Below are experts of layer 6 (counted from 0) of a mixture-of-experts language model. Rows are named router (the router's row for the expert) and show model dimensions 0-95. Each number is 128 + 32 x the weight over its row's rms, rounded and kept within 0 to 255. Numbers have three digits each.
After each expert's rows: a language model's description of what the expert responds to; "comes after" lists some tokens at least twice as common just before its tokens as in all text. This comes from a sample of Wikipedia text that the model never trained on. Tokens count by the router's weight.

# expert 26
router:065112142122073129115067103080135119090163155123083078101128093113175079169071138116135087149123133113153093139151083192065122126106083104167115149127131075130093136156161085164110103120102104113035114108112109099127085089113076163109132175098130127136095192126121146130092168094128075119
Description: Space before words. Bare space tokens between words, usually after function words like the, a, to, of, and inside headings or tables.
comes after: " the", " a", " and", " of", " to", " was"

# expert 13
router:174125122131097123093139125099166143163112181188166076114161128142122123144119094145176095105155087182172129154091155168173144114095154130141149131114145102080173066150116122126095100145114101156148115138155075073086111107127092105160153127146186108119103168168103093112128229197213163094
Description: Word pieces in names. Inner syllables of foreign names, species names and rarer words, such as Bo|ca Juniors, Sybo|k, ala|ba|ster, landsca|pe.
comes after: "ro", "o", "e", " Bo", "ol", " Bro"

# expert 12
router:108123132125085134123143098125133154076174105153152074136176061128175061200099140142189155151154119114130107117127103197119117131103153153172111107161102122147155132171159078123128106067138143169095186078129102102125074095100079166120138151138196125121146131062125140114061159167194130113
Description: Mid-word vowel pieces. Middle-of-word pieces like at, it, av, ov after a stem and before a suffix, as in geriatric, political, sensitive.
comes after: "ri", "li", "e", "re", "le", "em"

# expert 9
router:100174048111124090103184090097143148153157128128110103103126138169148083169060042136059125141152098172127195105098121154100100185124156124132159140142133069140071094154107100095087143081128154138109125102127063157100173111176097140100112153189176138189165101143114116101118169140150101118
Description: Numbers in tables, dates. Number tokens in score tables, statistics, dates and years, e.g. 59' goal minutes, 83–72 scores, born March 22, 1988.
comes after: " |", " ", ":", " 19", " (19", " ("

# expert 4
router:162182101102058112084137082106104143181138167146139076114133077096120093194081124125153113207119157197118076106158081100095110163152182182128130142052178137110107143146178149154146120137155104140141169084131096120149116093112092047104165162113161177156126141144145156130103051127170093133
Description: Mid-word fragments like el, id. Middle pieces of words after prefixes like ex-, con-, re-, such as chap|el, conf|id|ence, ex|per|ience, re|fer; also include, such.
comes after: "ur", "f", " ex", "s", " do", "er"

# expert 20
router:146122119128069126111131112096159103115138153115092163056132072079132131144118102123113068128181115134082121075105123155094135155116150127160143193052117139090101132147111092080124121152111138164136180174172088120121131082141140066111143115148158181172057113101092192177115123147137113145
Description: Table cell closers. Closing parentheses, pipes and semicolons ending table cells or list items, especially after numbers in sports stat tables, like (4).
comes after: ")", " ", "%", " —", "2", "4"

# expert 1
router:140127080126143088064150100097143128187088122131072146132171113121117141132084110118112052162192098136160060088155118178176154168110170125135074141142147160166114144109134108139155122097180130091127095102111066145137156093142153144114206119095156115126081143145106143145135176121215090133
Description: Syllable after de/di. Word-piece tokens right after a de-, di- or in- fragment inside a word, such as de|a|f, De|vel|opment, in|ve|stigations.
comes after: " de", " De", " ", " in", "de", "o"

# expert 8
router:125124123121120080106082123127176125101077142169154149124208106121103134130124078126104170164151174119091127083135108111066121158124143121160167161170142049135099153156061125127138124098102112144148175133141109120114096117127055095169156170117152091147111126161089123078137144145136099079
Description: Mid-word "and/in" pieces. Word-internal pieces like and, in, ight, round after a consonant, as in Ugandan, merchandise, Illinois, often in rare names.
comes after: "g", "d", "k", "t", "b", " ch"

# expert 7
router:116186132166133102094113191069147149073111174201152129098152156117140120124113157109158119154100108100168138116108160154105185156078153127139101132147133119137103164152091076089174122134115148147073126139078145097135127096147180090178126112135112133161054137128111114129073116156124115144
Description: Coordinate symbols and codes. Degree, minute and second marks in geographic coordinates, plus hyphens and capital letters in codes like TPS-77, NSS-12, ET.
comes after: "S", "C", "N", "\n", " U", "D"

# expert 31
router:130185086088098146125099097133164164155134190202081097145168100130119132131114113115170086135147137140119145140107088090101152118109168144185153127110133089129084062150136081148091080101155138115130062090114077161104126049117118105149169089151131197185119145134114146073114137102135095135
Description: Commas and conjunctions. Commas, and, or, &, but, dashes and slashes joining list items or clauses, such as Punch and Jenny, Brighton & Hove.
comes after: "s", ",", "\"", "es", "er", "ers"

# expert 23
router:049162152140143111131132126045122126160146132115159141126174098130166057132094138122140104134187093166110121116080106090135177175098080128095123079097201099124120166208112128106100144137068175100103130143082091152131105113112040129124182128142146107168128080127141109097140133166118120094
Description: Foreign name pieces. Starts and middle pieces of non-English names and places, such as Li, Ni, China, Iran, Pana-th-inaikos, Gu-im-arães.
comes after: " Pa", " A", "u", " Gu", " Ba", "na"

# expert 29
router:075158116121060124104087023131080081125187154143144174157161100140146116111039116121148099137161159159095104158193106195148129122123147080071114168098119113118084168120109114125125082107090163081163163163112098119085127151154092106172099087108148077159124142130121087124101128127186127136
Description: Word-start pieces, ur. Opening pieces of words like In, pro, own, same, ten, and the ur in suburb and pursue.
comes after: " (", "-", " T", " at", " E", "."

# expert 11
router:119146120157065103116081106088071099156108123145116079125128080164098102120104113145152131115128083109111106138149142153096126084118121114123120158098194097072164131203130096137155120117171124104120120184118111126103130078140067164192116135128115154127107114171164118118114120144160129113
Description: Line-initial capitals, infobox labels. First pieces of capitalized words at line starts in infoboxes and lists, such as O-ver-view, Personal, Born, and heading equals signs.
comes after: "\n", " O", "O", "==", " U", "Personal"

# expert 19
router:118118114127102162130140080072091129110116208135069166089138096096152134189142127113163131107139098185091156116093071109056112141128108131160076171105136130104091105127138112147095088116107096153126172074146100099130109095200129137122106134133078120159167130116097117035078103160123112068
Description: Prepositions and relative words. Function words linking clauses or phrases after verbs and nouns, such as to, with, by, that, which, from, as with.
comes after: "ed", ",", "s", "ing", "ated", "ted"

# expert 14
router:091199133126078099126109071129193094158092199132072167127162131107116067128102105111114099132134151154180156143071154147137176135106134059153127146083181130131102148135095146127142060113147132100139138184121103122183155097108187150135139156164103174157103140120145066123065133146155101081
Description: Personal name pieces. Common English first names like John, William, Michael, and mid-word pieces of surnames or foreign names, such as Ghul-am, Ar-ch-er.
comes after: " K", " V", " Ar", " R", " Le", " T"

# expert 0
router:116186154122106136080133045111110116117127136141157151078171121146178098128158132106101084128114201178123139162133163150130122175124140130104067163036150119096111109153108082073131087149112142166121102109127079141111104095118108145076157110141185131179108126098165161161116162143124128131
Description: Sports team vocabulary. Sport and club words such as team, club, final, League, plus "not" in "Did not qualify" result tables and "m" for millions.
comes after: " the", "ad", "d", " his", " a", "il"

# expert 25
router:196136112127105117057150146102103085104128148207088172170155126128125156136105071141109096114165133166133086147145070178077083142078191104143091225129092110110167138152147145170169045126100136134126094143096085096066116140141137104105082138101179144172106164204107187133062114112167110144
Description: Name-initial syllables. Capitalized or mid-word syllables in names and words after w/f, such as O in O'Connor, Ho, Bu, w|ha|t, New|ha|ven.
comes after: " W", "w", " F", " f", " w", " New"

# expert 5
router:153140141147065147137067046081099156093194174142120074100143091115150032125093125108160147158100106196136161122103104204096140138085148091123130127093124105162162146108152089146157098030120124112096095105074071170108101127088151070132143144109165151122150083066143134116113132069110091149
Description: Sentence and section ends. Line breaks and periods ending sentences or paragraphs, especially before == section headings ==, plus heading equals signs and closing quotes.
comes after: "\n", ".", "==", "===", " =", " =="

# expert 16
router:186162144126107126083090065101111166110139180175101124148164131114108098131113137136137134151155090163178145151096113174155148140118167126174141140123146045125155157120108117071107127137119140105188086105146148096122101073155083092129178152164112155128154116120110144123102102114167083104
Description: Past participle endings, the. The ending -ed, -ated, -ized, -ified in verbs such as propelled, reported, entered, and the article the or The.
comes after: " of", " in", ".", "ed", "d", " on"

# expert 15
router:106072149153103109131050140075109104160131159167092129151115114132126108124157108094140111063171111135182161087142149187112142133141166100205115163076189092131144114120110131110161104081060146100071083167083105110120145026105092086136119113065133102117127167134088094119100154132127090111
Description: Compass directions, abbreviations. Compass words North, West, South, Central, capital letters in time-zone and coordinate codes (CEST, WET, W), and cent pieces.
comes after: " La", " the", " N", "-", " la", "″"

# expert 24
router:089107151119111104114162124101191114120117149193143151091137084088159144165109081175122122160124133195178157121100100158099143101065144073120109183116132133120120122157084132053169128111157154143126144149111113060073127115123080104161180109174106187173105181115148122151080108160156121134
Description: Capital initials of names. Single capital letters beginning names or country codes in sports lists and tables, e.g. K in KAZ, H in HUN, E in Eskau.
comes after: " |", ",", "-", ":", "|", " ("

# expert 6
router:087153131131124067095131065124128122113183175129141153139128125131138114140113109176124121158112146159162138085147187066151089126157132119155109153103168125112097197097130092111105103140088148162088156145126099031117160143106132086180146166085158159161113177111131087165123149126148129115
Description: Table structure cells. Wiki table pipes and separator rows like |---|---|, plus header and label words such as Total, Win, Laps, Votes.
comes after: "\n", " |", "|", ";", " 0", " 1"

# expert 3
router:049126105176107126101074134153131126103095140147080075118119104149186121094070113136121133161138163141130090117114128090123191108068166127120143150112147110112089106145073127121126121079161159112102121134083090158158123119172142180078176105133143121125090092114122128076127163108191046118
Description: Word-initial syllable pieces. First syllable pieces of words after a space or short prefix, e.g. dis in disbanded, sa in sawmill, fa, Se, br in brand.
comes after: " ", " a", " c", " A", " re", " S"

# expert 27
router:124178100124090091091146129083167127132093138165129093093127086089117093152095091148168127198168154130138123103147173127150152125138156131139146129080135094155137147162067078090070123130142077149134112098066107106063099066161169128129154139117185159176111145142094143091151176145150071084
Description: Foreign-name syllable pieces. Consonant+o syllables like ko, to, do, no inside foreign names and place-names, e.g. Mozdok, Tutto, Rannoch, Rhynocoris.
comes after: "s", "z", "al", " Mar", "ar", "th"